Weights of a small mixture-of-experts language model, trained from scratch on English Wikipedia.
Size: 11 layers, width 256, vocabulary 2048.
Experts: 48 experts in each of 8 layers, 192 SwiGLU neurons an expert, 2 picks a token, a softmax router.
Training: a variant of Muon for the experts, 769M tokens.
Below are experts of layer 5 (counted from 0) of a mixture-of-experts language model. Rows are named router (the router's row for the expert), gate (a neuron's input weights, with its number), up (a neuron's input weights, with its number), down (a neuron's output weights, with its number) and show model dimensions 0-255. Each number is 128 + 32 x the weight over its row's rms, rounded and kept within 0 to 255. Numbers have three digits each.
Before each expert's rows: "mostly gets" lists some tokens that are sent to it at least half of the time; "comes before" lists some tokens at least twice as common just after its tokens as in all text. This comes from a sample of Wikipedia text that the model never trained on. Tokens count by the router's weight.

# expert 31
mostly gets: " is", " was", " are", " had", " were", " has"
comes before: " the", " a", " ", " been", " not", " re"
router:176099127063129122126162147101104096109128120125110047089122080088097092113157132168146154169194079135093127117198176149152108105143126191111117126154134175157148046178084146066166158117101140182091141135142116104098107160125099080060172135179151159088053127129121146115175135111164119142146148091140149098154131129113119123132149096171170120131089093183098138097106137087130118123141073156088088163169155093138122106114097141207110163129089069104092152151153141179137115104154081140166124087112169140185176170097172137145059111058069128121164081131155116166107093139169124037096119150097126139137085140117114164122121126163143116135170097098100169104114091131125126124116110109167104113115147186147112158071152150178115195145125182108164107114098110105117084126125071
gate1:128162127169165122129091209128132118089129144093127113157169164158132066110128197146133120098096118118128043166098147094146121149151134105111100104129146141117106180070086186126145185077092124107150143107125112171120136150195087146142092099135146140116117092133175183078167170094109152147132174106119115099150148106125112150131160107155150130150113131101098160129103092117150072134168107090111079129113108132059157149104156124123158177169125115168102100087155136118127127188081158189096146151133158174112109140131153174190145120129158118111213169122149129113078114120146097198074129074089079157195140122174134139102171160125079124159175166136130122188148112186044115151093122141100096116155078119144154036138175108112138088143077118129123081075184125128183129083098115
up1:080141172150144124075068148098113164041076148209087150170207162129177137131125137115168109152098087138139116078150144076074140162082172079102124094109138125156140157147136145143143170085125115098105093125137105206056182125186105061129078127140101142122134092117160110096166123154146184114129108087128094060139154199163122132119064110135109081121092144116124139144120101103117095176186110171131113146137137079178168139141123132104132141124192103055141153125085084114172104176119169142152105119158159142126132167109125110172157072113126084166185158177124104130094122130071136126192083113115144073146161164163114162106199157103104127123118120139096096103167102103105083133116137141139060155163139107117107082159137130118116131124111108134140058121158148081150141095096114
down1:207073118125117043160182062110131123136115092100118163159125155153137124132116096149106109079116144192176196147186092102158090155140129138136162153134132162133112162086140090086098118119067048130101108174155137168132108207137096133128130047118089091145120129130168105047164162115119120140126148098125213144170153094187135119126152136114049130145205107137111148176097097163097117132143162094118110112159123116112138128144085195153107115132062096182096112137098160151115150115118115132100142206122096202096094150150163110172105108155173120098155120145140182133162129135176103160103174106097140123152092142150094182106130110182091103145134085126130083133122150091133149119134119145167110096141103120145137144104155091103152147098125143195119144145144186139182068081139094

# expert 15
mostly gets: "ated", " of", " published", " released", " among", "ified"
comes before: " the", " a", " by", " his", " to", " in"
router:172073108066150101123152145127130104123108154088101087085105084069144091169135149157156153214148129149123140107208151160174130097169188164145124170126101164106075113126112071053123150104093157171093090114122066156115107162079132134117164158163113164094103094114087127116105156109148124124188119118106109134138117120084107116150122099142177136156105133195091131135145093151101120107160073186108089127149144092067082102122077123186109151123113123112085119182181137155127140095156117143150096089120173143134139144091191110106067085075075111113158070127183157131105056169165126112115108202100123100130074134078129137117140134118152116145122119118115108111145116165037120129135063082179172116099134127183102158083125168152114131133178134069154101137113129128096105162161082
gate1:152138144134113084089074084135142115098064119075166136127109086088165156131140165115159138113155158122140127178152111117095138116119132087148070161158082157126133128072115104134109102169136115094193130137151172125105135158116122125075078112078139123140067132171162099139143096109080112106179121139110110137151219119072103120102114128104096113125134165123155085123161149132129106189131137147115117141122159144134165144125157153135133152148124117088160122072148175126040137207153135095129154097081060083156158173118126096158172081100149142097109094067152068173079120089182132114076138163130150094105139112123091109150070080172105077163149061105114070148172128158118129107104114145094173161105141061112132108113120117075125135147170111167105102044051127135149209147120057
up1:136147100136088071133117119113164132164129118097180128119113112138161133116147134107145132095131139132195159048086123073162123176106129112120134131111174101105128109152112108108096091109106111136128088134132133187134174156088134093110113159101110129127150202120146090140120214190159068143212074099131144158117146145097085132165210136158145139137060145165119048205189118096112059131127067123089165145100103181181166074155098111136133059113193085110142159076119139154130108107105144158083142099151138172117096122186160141075152137179112118155091158126156106112176096164111114151119087136141117127145112100092088102155186150124119061094151079114145102117121121162140099187102107071092063118066129134155152141091102108133142145093139116110144165141065143123120162091129101
down1:155154080125196087133167137162127107100157125127093143157142076144175183104134071129077163148117176149185185133135102134114106119148117150119119123159145137151089138092110116164145178156088157069091085119098117099130109096160150137125102127111108086116103186115107173088116134094099160126106129122113156089075102102140132170127096134104161126080131179105182154114099155143091150160120122070116085164118149161065089123069147121129164179115100148123081139160135121114095099124090072108111114127174163135127116103115037105136157117188186078135149104120179195171090159137104146113179097124121140150119158144128201148160075167131092118129134149112111095132152152081102198133242161144140183160174103196034131138128174127157136124177159138109163149116152127111062118156100156

# expert 20
mostly gets: "ation", "ations", " services", " Service", " South", " development"
comes before: " of", ".", ",", " and", "al", " in"
router:149111135145131103093154123123082087109096112096103099142113111083138093178188176150132102155115132137123092153158140143195100093176126104131082165116089134187071063132088091142136138153051132151132117099151063166094108125066123066096161144134094163125127135101133121134150113117190122160190144154066048096156119183062144054122111116152119105157108140131129210178108102097169103109150087120087159151113094151103101119095148118162111097109112113145105170106144135111096192137182119147174099133147148105127156173106143125119077076120064112122140065038179138151090085164135130116094139123136087118126134160069121113088109177094193090153138106071121174151158082135115060098123122129140079104083128144145143125133176135169130143129143176127162156155065152075132137131143151
gate1:086113151110075163098133195175174101086143106138111134093039123123179088101104134147165149140113165092104113088121118104157111140102103147130132132063185174074179096143064096094137151108148139160161077112155112119167132146077163139186106140126154118152162104130146083105132156150065115119110124105156161190103130112087123130120082145116141120103120111112158115132207106135122103138110119114112122083104112133114151118088150131127146184087242142124144102166163111139100186160108103158166108104116140056101132128171161112132123179074152134081154132148127113140101138105114105139106125178094087136070136173066078077110112166190133130094183152123180177139122119145125060125142111142075089111105059149162072064133182106095101175111163160078125101092174165114093089115137149
up1:096100144148140134106152174168145148081126150133187109111093175136158127081136092130155120080135117113110087126158091112147146094111161212143122189142112149078114098142113113134156174125135167123056107165145081095146189104118136131152164145121183110140134089138121156078089168176093112072125176100137093149160154097103125134225130100103142144158183107104162167194155118095186082167131123159109190081125114087131135097125166105143132181137172130036159117130152130182143222182185169110079088131147126083147111155125074147110118106155159170122143112183153160131158082142110147143096166114146161107175126102126068117146107143107112177104052112155112182127163089133178126118090160143052174141114108150144110109093134100133116149077112103056098115147103144136115152116140117
down1:085125115125095163108186138128186106095173092151118149136146084051086114135208152132133125108081100163150168126195135169139130135138148156171163185125103106181147109137151121157169184152125103151120168084092134131085106136070085108159094057125091134138177121170086123137152095195113116128150100105160097093105160146133149127103160105127077114145129207090117171097196133118111148161130163170156122166099127183151175083100113100126124108206110096099127131081121106127169139078166079125108120125074123163168073058085118127154188162101161127122132111171145162092168192090142097099114115123150065147105108167122155097130123105119120124109115106168169109144124128163111126109109094135111097085171129100141175042127171196145157177106098128170166135080157106121076161123127109

# expert 18
mostly gets: "ting", "ing", "ning", "ating", "ling", " building"
comes before: " the", " to", " in", " a", " on", " with"
router:170099078133147136124113094096117098118123116144059105131159048131134118161111135162152122145160109153139133126165198134194139109159151141154094118145080139184140099171088122037086134107124155119112132165142095168154115186113115062107173127181155156083101121129122148167117143128110160120136206083109098107142135108039133119187073124157132109150125126153114158148163159098110083145149080133092147172102130104087117087132140085128162195166109139130092122138147156147141139103117149146155131096105171128096171111146180080160081106092090106090165094105147139149149057193145143140094103152082111068186088133098110139095119154185143165164136103114135126134144064171110113107114088071183125139116155126126099165079180143100130150151172197126168049145097190135109080146188125
gate1:170135138166115148128114170154144139116097136171160085108109151180133113123104104130071126089121125091122093158148087104139090128127070130140161117135095124136123156146081143130197074163141129138119141108138130120115179167106145089148100174153066136181120097087097100082096090141186123160112169067134085086129139101133109137154116132082123185071179179142144152164150155112181086114197096122102177153149135154109083143147105182148154112124066155131157146133193039109112141125130126122147118185140137029074128104149167070127138148147100136125183112132138206159119095124093078079147150153147133121115178118142134115121195127131118180113102076133104154101145156131067170119106188096074135093104221117129107087088108086165188106130129155119124065130070103153170151148115102
up1:095097113125181087185099175128148133086178129133105146153138067085160173151132190113161126220149115109143132123106096087180102104105142056137106098139213130094142143165102166120110137151126183096116130100111138156151125113153095172086098134154102150116063150196168102158195119157084153110139136116092186112144141116137115156092137153119148146119100110118064108168158078116158128161144088119123068117121185084101140138076127092090166088133155046067105111107127150097148078111094138143126161105047161150110130102104092163162129115150101122073077108111156140102122185124142153110127100137116150169135173124125143142162100086127158080163163168117131184141146124123074069143118043189093080167084113108138122163137141197115126087132103114102162145159173120132105174103111159
down1:101091062112140144131146125064089110099157144100156151205205121109113081116154128119111158123106121087114113176099101110150080149104167177086157075100142166169103218115120150112079149152156081120062093192088133103151127099153147136141099162131099070155114146156056175155156148119133134122149146160117175133099090090155152152157108108110133129083134136111106099185180152155079110111121188130188108097091117159117149083130120134134113218102090154149139117146092149155083089099120185102170143108196107093115137088117142120090145164102122146139065159149132111135182136091108085127166172115136118056173130106127129139178178148105162173146192177137125129155169142174172137162165096073155127095056162132080102142126130164106093154185157106146089136136133140108136137090124159

# expert 17
mostly gets: " city", "•", "″", "Release", "structure", "See"
comes before: ":", "•", "A", "C", "E", " ("
router:135073160133131131118118182134057073114145122139097186093092092104128059165184123154177135120135095128111114168170142133100070076139144118067105142169080162145114070117106130156148148136091131137134038133125095134115110082085121112141175142151108110130151083140109109154178129125135137137113196116145132085187108188136137092130123137120108048137134133180132151163121102115201099130188070159094151164178115154083082049097127099131164167116130102106085139138132176127156111155117121146150113129087154065170126109107134125111089116062092138142149109127136104140132123152123134089129148140095073124148104087095076108103139100149219098147140095116166193094116107092140115060133101139136136109136125149173131177110236132156111143165147125119221104162111161115115121182181119
gate1:088110119088098133160113134108064144057152134113129093131171145097078131148119117075134113135118114128119052078158100089097085095188147131154099086162095130119120152154142101135157109092093169135137113113138144075213172153128141088118126117170113186127066168115120158137123118165180171153163165110174102109117188174113139159194127112156141103123109160083113167119168119104158140157063139167092132104110158122145121119088157114139058126058068110119149114132108170122093144135075131168182125137115178111150142090098161195180160152142134133160121118140194102121165178115143134118170137160136141119200107098116181163122162149137144066059148135124091139131126156093086112108126119111151084112163102140127110229114136107102161155107088182080167130155129193179112067109194124
up1:167113154054123133138156125124084165115125146118090146150130111145083115127171149121150110124135171150180162112145119108083176119174151089119101131082128111135062126134146108149151125093122127161057113148149110170096034135148133115137149121140164151110080110083114105106115143133121114150144188165143180164175182140105122124092140167099127129110165097108075112099123179116113125080124134155093062106134140100111073075175094116131132133117083116190100097109102079161153140167070119157129066135125161163119175123165183107185123171091091141072177190132160156020106180123117215194146085114096050130112102131104173117119136059069108131124112118116115125100097160152148087178154150116138087131171117092150107114123186139164126108123140136137087131134125106054116076103075134
down1:122082135065148176163103080118162111092113178122124161110134187103119176067085111152069117139137123186101147156113180089176196122127154182116189124121149130140094129099152111109118165137144158162098090140091103136121128111136157132148144148120165143158090132151191132154093117084114142099143157133141100105099165104114117113182105132118132069109108159143145085087102180201107047132125072114119125094147140126141138141150162163202117050125098081100087105126161145106085110103134117068061148153089086159115143110118154164159170064072129099114135145099110119138140158058127135090126170099162103121137120183113097144113245180122097182174126139132068161128151054174145126149075112143124159119126152146109168149112140135070120106114145088212115120097157121096109120133158137

# expert 42
mostly gets: "row", "–19", "ron", "ン", "†", "on"
comes before: " |", ".", "1", "2", "3", "00"
router:147160095111140157141177117101095117131118077111113140134140105111075119153156167133114154113153095154128199177210143177158075129151138139115160128125115106131129098141096136088148134095121178131165091138165097145122084122084109114091147191168131136092126163118128155152164133148153114150130131147087115089090104158130150098191139095153099135186139103140071148184079035094112083156116135152077147152164152113103131090135125090144102152138099086080145108160126140127181100062133090182146142106122138071174150122128188107061133088085100125145136060064166110158122105174164172062134071209129134056124080141075072127136132149185175114165122131112157175149099117166108140094096126085135110070084184157140107163146193103186102092129105172096127105131154144154116115154141105
gate2:134170084125158077143061089100083082170172154123181114101146129164187131204207139115068134169103126160123112152158129105111084169191096096111105101103131112139171076108094133131075151154127098178135116109137093153120145127164163115093169124120044136101130191140092082094149144171133169142114146127109111139133112092137059198147135079123095100134135133140105142092109162236077137126118093169148153161105158137114159130126082059124183147133153150141110060157137145104117164129163142112076097060129152169036164130109149153080069084108125179032120184132147123133158146121157148123128123094093127135114145169137100104131123139106113114115104171137083115139138132121171123128096100093137197161107114118110115104127110144109118148121121160135148189158136078125192136096116111
up2:160140167076085218106162098181160170099111099125092109158154096138099141121090134143150126107162170133087160115120093093144128065072149128164128178168115128119117159147193185135127152093156192128137096179178197178176155147053082129150132141114161109115151094114117097133163130105121193121094148133157168101199099122157173117155106177157133176187092059091106102103154077141111095114108087108069156109187163137123123172131101121139111143164105052111058115147085139107125102126094133096110145125150100105180120115144089136172148147123139114133100109133116123118101136103085164116103144149126111141139047138132135116058113139144176116120147157104168088152140144165099102116180164189101127068194107141059175115159118141106163133149151072192079152143129148118105093131119108
down2:196170133123122131124136178145080115129126142117106156172098143098102137143140082128127082082193122076126078169133134171096178098149125163094113162105120133137095151126087131097123130122130191122110112133176097125155092115140127075121163131144129148110161133145101135078097040051107098106099128141160082092113109181186095086079170170091103104171118148121183152112143160130125104092130115147112090102125106082185108145111074128172133133112108049107161171146153158118132137134169171060146095136153142091144038072144119159179106137098132139137100171125129040114201170187142103124112106103121138065125128158118106165105140119153145171124138056129116117088178092099114170123120119085098067112066121100103140168226112137165138134160098146122119064138076136133156101134151159